config.yaml
vocab_size: 26779
tie_embeddings: false
dataset: "wikipedia_en"
Below are experts of layer 5 (counted from 0) of a mixture-of-experts language model. Rows are named router (the router's row for the expert), down (a neuron's output weights, with its number) and show model dimensions 48-95. Each number is 128 + 24 x the weight over its row's rms, rounded and kept within 0 to 255. Numbers have three digits each.
After each expert's rows: a language model's description of what the expert responds to. This comes from a sample of Wikipedia text that the model never trained on.

# expert 7
router:127119107140146130128143131123140136131101160116137112128100132140121126113132102121113159161164153101138095113169152171158153121119142183132118
down0:151128158153107082161152176118160136119156094129138140116112093150100119141077118156121116115105135132119133141124091180137106146147130133094115
down1:137121085103134106131147171147134141111102101089139130138124133130124132104118111154057124139131121131153169121119104106113147125092104130137138
down2:106122107106118130140130149125093087126146140115109087095095128101066139123089155094117076109139093146137147149125156130156118097076104156093122
down3:107156112104137145126135109131171125115125163188148154125113146104125149133123119111110153112181145104137094131115101121175058079124135112122105
down4:129134080142110130126138138092149133172115106125127116114104080109097104096151082132101130115137138149106141165128120122097084124122105109110115
down5:145140139161125129141189118140133131091142128094178136102129123096117108162120148123138129143103135193091106145143166159120128109124148143127170
down6:156126145119075143140133111104145097121070131140138122099125128131111120120106155099137154173124121129162105152124089137124157134138106104114116
down7:160120083088162128168110146127090131092127127105132119132091205094158105120117148098120172146166129166099098131136125157124149143113121105119132
Digits in dates, numbers. Single digits inside years, dates, ranges and numbers, such as 199|0s, 201|8–19, June 2|3, plus the words century and BC.

# expert 3
router:125136126131102152120142113109150161143118163119112106124104139107088128089098107137130119117137115118094176170149138168148140124131148136115140
down0:136114138144155076146149153141140126144178130115134104100104116112156162133139152121093110132097149085134173121098177104098159164109106147106102
down1:155111125126146105134115107182101117117106122152145084133109120146095148088155117120117093082137165134134130175147113112087133097172135086158127
down2:135181148123116090125159151118156127140071141082154170139175103105114103118144133141125115116067108147132145106074136133133154128155100116152105
down3:123110160139143110142138109114124118074151113133102108109168143103164147133111139179126097144116166128086083115127064138162121149135143119180128
down4:160138144170152160115092171161163132103143114113090136106147107142092114156117134123130111135155116117123096127159124123144106140109105112151107
down5:142094128126162136100106134150120147149119146159137111129136115149124132159148131163127142121144135124105139086110101124153106130139136112090104
down6:133131112109121122108142091129141123161101136141149121146147138093138151122167132111128138152106157151165129162166102157149122135118146145123143
down7:114123110157155100132100105122127158111117117088155143113161160108094104097102092164159156142130128177108130118107110130152146147141153108146101
Surname starts, semicolon separators. First piece of a person's surname after a given name (Richard E., Mikhail B, David Cameron), plus semicolons separating entries in result lists.

# expert 1
router:121073111152133141102111121150143125134128161133145121096092154121127103053109140150143132136147120111094113111141139135126122128117158095127127
down0:118123146141196116127118137139170167136084144157142103118127107106098147143147158153107113069162153107161115103135152119131142166171110154131128
down1:131128103083138116143155096118088126124107138111107105134126132111149149094153152099146112136118109170129153149153136112163100123117155136086113
down2:152142109139123101147077119165147151121149165103125157129173122109100126121105147114107126144123139089149110118149121154136098156133164125102128
down3:140168142146139144157087157137115136167141108087115155114128139107120124120175135116099150096100115128127120175123114085101106117167124142122173
down4:107108156092096112141152105140116175138186143177177143145131147109121129109123092134160149148147097164131148113144079151148099155134153121101116
down5:151145154116116136117178122154152138088105124135128116141110138130100116120109072144136168137077090155152140147128160125109150148125166106125086
down6:118084136124104122115120127153140143135145110149111106114120138080137133176126130106150084146131144102116104128134129138121114059131084091126148
down7:160119099074062147103124141148143121092116098165092131106106145139132118131101095161114152109084144117166119136136115126126149119153106176129114
Main verbs after subjects. Main verbs and auxiliaries right after a subject in biographical or historical prose, such as had, took, began, sought, launched.

# expert 29
router:135125103103118128088143125145146149157114146125119158105105096156114129139078136115142171084109143087119122163173157114122153103101139149143123
down0:126141122114134144107110149151094122092104135136116127159112121172126132108157106119149172129102168133119140135098121120153110125141120121122115
down1:116114076106144163129139101140129137093126098109162128127122106115135123127132150131167130194092123122116124101095168113157106107172134107141172
down2:147134113107140114137159083130108109128149125134147126113103165149132110187136121127132127154086119141117098188132071108129122135182116112130120
down3:135098124152128160084142146095120124125137121144113162141149104115124105162139125151116102080130159117123106102145176102109139116107130175185112
down4:148128115114110135110089124086128139118121173139118109117146093111124112060137136141145133119150179140152150111154140068150110118126108141122119
down5:144137154136139151107150139168129150137143144125115156135108111154118128108123130112135107151129114175075093095166163099105114146142097109129156
down6:155100139152105141144124125103114118167142153130136139097163109115142124154104125125116133126141109100120146134122119076145169106118187147115126
down7:129114092123171129127150127113131126080143073149132091098135081085121140109133132123159124156155126134147153167073126113138144106130133123146091
Coordinating conjunctions. Conjunctions and linking prepositions between names or phrases, such as and, or, but, &, at, including, than.

# expert 19
router:130144110145159164127115113116150143149128164105102106117118135118115124119106129098116166143160140146109097155189162127140178132117138160093147
down0:121087151094141139135148111152129184108122140154081128152118146111141153094156135123122121132124123135153112147107141118100075104143160108170124
down1:130138114106146137135133098075115109126074138104152137126144125172133137130144139136136156107148144135130119153123132152115143124115125117093141
down2:145105141124144128116170122126133114123145162142122098140101099106124144118090138125112137118115146134116137070114061137130144119167084148145136
down3:124114096144126132189110135116131113129103164163136158116121135111137131115156156111105105120146160148173114118099145128132094081141186127091155
down4:099127127173080170084160086110087109183097092117130132107152139166113106133120133146102116128137148121104097094106143097167131099131134158125101
down5:102134107139103132123125136142131121121069147155166088165148165118107121131121108135131132115136141154148102132145092110137121125119148152090118
down6:138116125125099137134144131163128101140095150158142118135126099143135107129075112132119116119162158145094148139146102110096160120129179135150135
down7:154168122138133120129177117144100116134119130083137135119130139095120142189125114147112096146101123197119124127098112113089136118099142121136155
Forms of be. Forms of be and linking words after a subject, mostly was in biographies (he was appointed, was born), plus became, as, during, under.

# expert 25
router:144121109118164158153103144134104089124110163101136130099067147142166130126116140139151135121132125125126156106132173129133136089113119116093112
down0:158087090131137157169146136128071141104145132141150069127174143131095142105131131104097132102083163117119140153135129102129095172152143101132163
down1:095105182175145129136085136100094109121149130112111109121139104157126148120154109129088131125110138118088142178105137157130116147110156111146137
down2:143145134092092129111149131111149104117153134143160128126144118099112104124102141094124106083096123135139100146123139192121105144075114138107145
down3:125186157121141134097147109121121084159159153128123121099121158104133087126107113106141153127136103148131128119146139133127114093119165162121138
down4:103091125145148096121121109110121128117133120138154114097173110161129173143132120118133187125117127111137121159179121156111129115079139157123163
down5:133135117134105124098175131108148132158084108112124150105123129135174158118164139124150113109143100168130121159077116108145128132139160147124159
down6:173125100137119147132157138118164138157149146099117126160124117148143102118120149089122134118136142132117149159106111136122157154155130126110084
down7:162091119130140134162154136097100113066148091120170122166121112160124115121111139155117150122120132105117108141105090111140113152139118109121151
Plural and topic nouns. Head nouns, often plurals, after determiners or numbers, such as episodes, students, volumes, children, songs, environments, codes.

# expert 5
router:109165149162120152098083173132096174127148145094147127141137112156114112092107171138135129148151128161113110133118135200133135109148109136145118
down0:124098114140138121088121121125149064123160109120086101117096116140115147092109107112128113142138134088109177118087140104097143113118149091099141
down1:166113111135077111123088095133144108135141121088086121141090192118127137121145134144107117101153140124121132128131131120163067103180196135118129
down2:127145150122084133123131141157183104125143136136136132133105153110107094163116094114153147152143078101117117176112139142095081117141144114101131
down3:106177136123102138143094116119141121146133136080100105096088117143117113123135125136108121122105124094112133137110111161144127151054122177126123
down4:104158107145135135132092102099133166100088112168168095100129118126143154084103106149137168148107149164113132107122161119125128122177135107163138
down5:097116108136090132147115101138110090084106133146162115140129167136131140115132141097161116078126133103103137089116157127132137153169092122120130
down6:151106096124135082171139131116115151122131119147116136095091138083084157157135112177140137120122110074154100101106190120158084103059144160131116
down7:125115129115106119123188151100151121107137112118154148170159088164144123145146158102142120128098104161163128109164135103137159117152141133100184
Sports and election tables. Cells and separators in markdown tables of sports squads, standings and results, such as MF, DF, GD, Votes, %, blank cells.

# expert 4
router:183095119160121168147104080110163112112136130091125134123132118141136102109121134075128198111153110116079110135160147135137119119112152157072142
down0:141106144103118123150163107132145154117070156143144156118121131153115121103115117136132088118111097110107126134110136147113115131113164117159157
down1:095151141118120113145127149125147150116118133183082096153113127123121162101137101122153148137150094126107155152086149104137133102100088101117149
down2:147111126088148112089073166106137098082122117125155113116151127113100133138103156104115125159126166175123100152166081123126124080120163117097159
down3:146161133113140088124109145106114121154146116119139128153113141157124127121139121120151174116193128116119125106148151111099141176106114103140120
down4:068163142150096180121121117105151151114122144074138106145124125132140128109085130141142123150108110122078124095118095148136151134117118121110152
down5:187130086109136120129136116123096123167107112085132104161149126148140147079110143121113132170141163142191109092139135130156126097132155171136122
down6:113099110132081100170136106107127113129171102148103134118123092108075119108133100128108161138140129131082134132138111120153166144141094119138090
down7:145133125141183139122144118087153146169115170107095105093098153112172140172115126150141127135116142124136135144107133118139121095091132146135120
Possessives, infinitive to. Possessive pronouns, the infinitive to, modals and the possessive 's, as in began his education, allowing individuals to, he would concentrate.

# expert 8
router:136133113109127125095145132114155190108141123140104121156106103101141149145123130148130120169159136091119136118195108136193148126082159143099125
down0:076145113118149113138106073121086124164135146137125145126128126133153135127128117156134140149113129145142094095157098106094140113095123140143122
down1:077117148118126117104161119148153103116158114099164193095123129147126117108074134132138141141120107149132121151129089096128124091153169092134113
down2:120141090131099152126126140086137133183160108093093124162110068124106141148134121144106108122101090140155111122139134156085139126144116115136141
down3:174144150183151089155125142077141132155121129132125133122101106141131179113197119146150142134167122120108157129127175133122125137177098101124096
down4:109062114173111151120113118105109148158147154132108170158144100178159116121124085098172132111123165120154135122109163147093074107139141108124161
down5:125162084143090115133141114127125142157138138166138125126114095119110115144146125104108122117126107133118091085108121126125129137138149138153095
down6:122151139113106138133107105106121110125131085118102172161123137129165085081137157116132113109140130111155114130121162092154149096136191142149131
down7:094110130129115096136129126122137103123121075130152078113149087105101101155113071127153152130138077091193122121138144130142123133141149118152116
Digits in numbers. Single digits inside years, dates and measurements, and unit words after numbers, such as 1942, 102 kg, 1,435 mm, ft.

# expert 22
router:109135087119164153177132131068143136153112118144082107094131144183110096139110158184131164155149112139108102153178096130142161114123115121134133
down0:085122070155115156130091155147145124090149095120112117138116100106110137104148137168067144152116116148107122074135093105173126135084128118142103
down1:116116096175133119151151149135138100110134149133110163171183153109145125121142113107159127138112123127092137127101116131101122161109138145152135
down2:176165087130123097113124123105111114126089127151125105146108136110133140111134115150088143114161146116081128121149104067128123156124100077189128
down3:159102162134161102161111159112116090129134131142118127145118103153109142114152128094109134128099156143111156108118122075134099109122155098117102
down4:151119119102124101098113145104120115151122141113116199147160128132107116116119138127127132139133086130142122101099138107117117122107145142147084
down5:137116141138133130128118112130125149124100122123126185127118072123114151119137119115139100138123134111187103140109105152136144123166138142120114
down6:161106151172153115104092101130160159094076129121130183131098103157156170128116118134051144118135130150124161114176142135141128097120167152135152
down7:113146119105103114145157135121127142151174129118152142127081132119111071053112115082099150160092111163088150094126120113144087152117114121150116
Coordinates, grades, articles. Invisible byte pieces and symbols in coordinate strings, Roman numeral grades in heritage listings, and the article a or A before nouns.

# expert 9
router:160137115131161166130155099101124159097138138111152128123123151165106084133106124186110159123144161118089080119130145157122175123133115149127127
down0:144217164115101118102119103145106138129145138145110153107150106111128128088117139118094131094145159072124168154100099166123149110126120167151119
down1:108146159126128124129108110100135111129085123143142110137129158119146143134116151107128128151131071145128136159178103132141144157145107140162098
down2:113151120120155175132115130102128110130126132136165149168095160162143132157121116130131115121169083164152101097143122157142157168134104114146169
down3:135127107142148141106138151131130110133110106095120164084106152115134127133114171119166126099158153110139119168136126108114113087137159137157099
down4:162129123136140123097126150180128127105094084149103105107179108108098138106117099102150130139093081134194157141103141150117130164157160141165097
down5:123127111149091113116098130147204130129107117111117167126152092095136105112137115120123178124144104138096178154142128118167148160110108099123142
down6:131149139129129103210136139113129111154142119182158155082162098108167112136088073127145095142158115113126149138153118136103125155109125115096108
down7:124120116158162131134135159129130142093112119086116121145129126143114105125134104137139134149136183126134103150113123103088134117133146140116174
Digits inside table cells. Single digits of numbers in statistics and election tables, after a bar or another digit (17, 5, +7), plus bullet markers and Romance name pieces.

# expert 16
router:101135138103168103133116144071160106147137116111141112139094155122116138132098117112133113079180125136124131137151128138187118106169072120176126
down0:156125138131145149137109140139142143131112142147130113100092099082075152106123105122107105097099161162148102171138102159107174119156132103139149
down1:104082142093128124180097127158116106070093126083134064137149125147124110104111096104145140106149134123187148151085146121144138147097109130139138
down2:131155099134144145113122129141082163126150153117139107139096168112120152107107149090166133115142120142128148181095140131076115113119138098098145
down3:103196156115140155156124143125110115095153109130124114126170096120090119137107117163134149134141142074111094152110105134114147129139149154105131
down4:118140165085133104095107137075168093135115133082131122140142069103152134140158157156105131127108123096150132117136128170138119120131148137102174
down5:122164108142129121183135111143129111141103156125117124163172117169171122103162172066149100107103149132112110107143094114115162135118092151104126
down6:143105124097099146130143148137159100136097127171120107125110113134126197103084118136141138130158129135129096107123129113089125141118139140138144
down7:129140108117108147091125060085124149122150087127105114125151095151124140094106118143117091127133097158138109123175130116151116124143108168133099
Foreign name word pieces. Mid-word letter pieces inside foreign or unusual proper names, often with diacritics, as in Bo|z, Tâ|r|gu, McC|ona|ughey, Gang|ding.

# expert 27
router:129123106104163143142119078154135139111112134100117111123122144143133135099125171103118143148140096148121170128140123141173134119132105094141140
down0:125122144124146120108135137141067130131095128140154134101119098071134135093119118159152116116147176167158148137129151146134157145171147131107185
down1:115143143162159114149156122154190140127116115101128115115116128139090187112098111085123105152098102130150142129137143130134153126114133155128108
down2:115112117104153130153148155145101150141147130125132108137114112114107158115094136114114124137151138166125114141100129087165133132125149112139146
down3:132099126123114088091122126089123119137146116151149129146105091137149128120134114136144142157130087172147116160085094068108151127108144098154083
down4:121108131151115117122147103134114110120197152123119098139110159107134120149116130088172101133184120115168116116145160155096151118150152103131181
down5:160098178118106112111118122100125169109125127123086157123084134131116128134111134124086163108174082127153128145098127130179161152141100095122107
down6:127123117143135108163130137132085159114144144113117106132150127139116100155128114126096133095111096135091130157116107133132155116091144128153122
down7:101112121124148135143120109123104143131088120068115092142118169118148100119115102105104128135133081092130130168148088123137103100160062145167125
Relative and demonstrative words. Relative pronouns and demonstratives like that, which, this, these, those, same, because, plus infobox field labels like Rank, Directed by, Serving.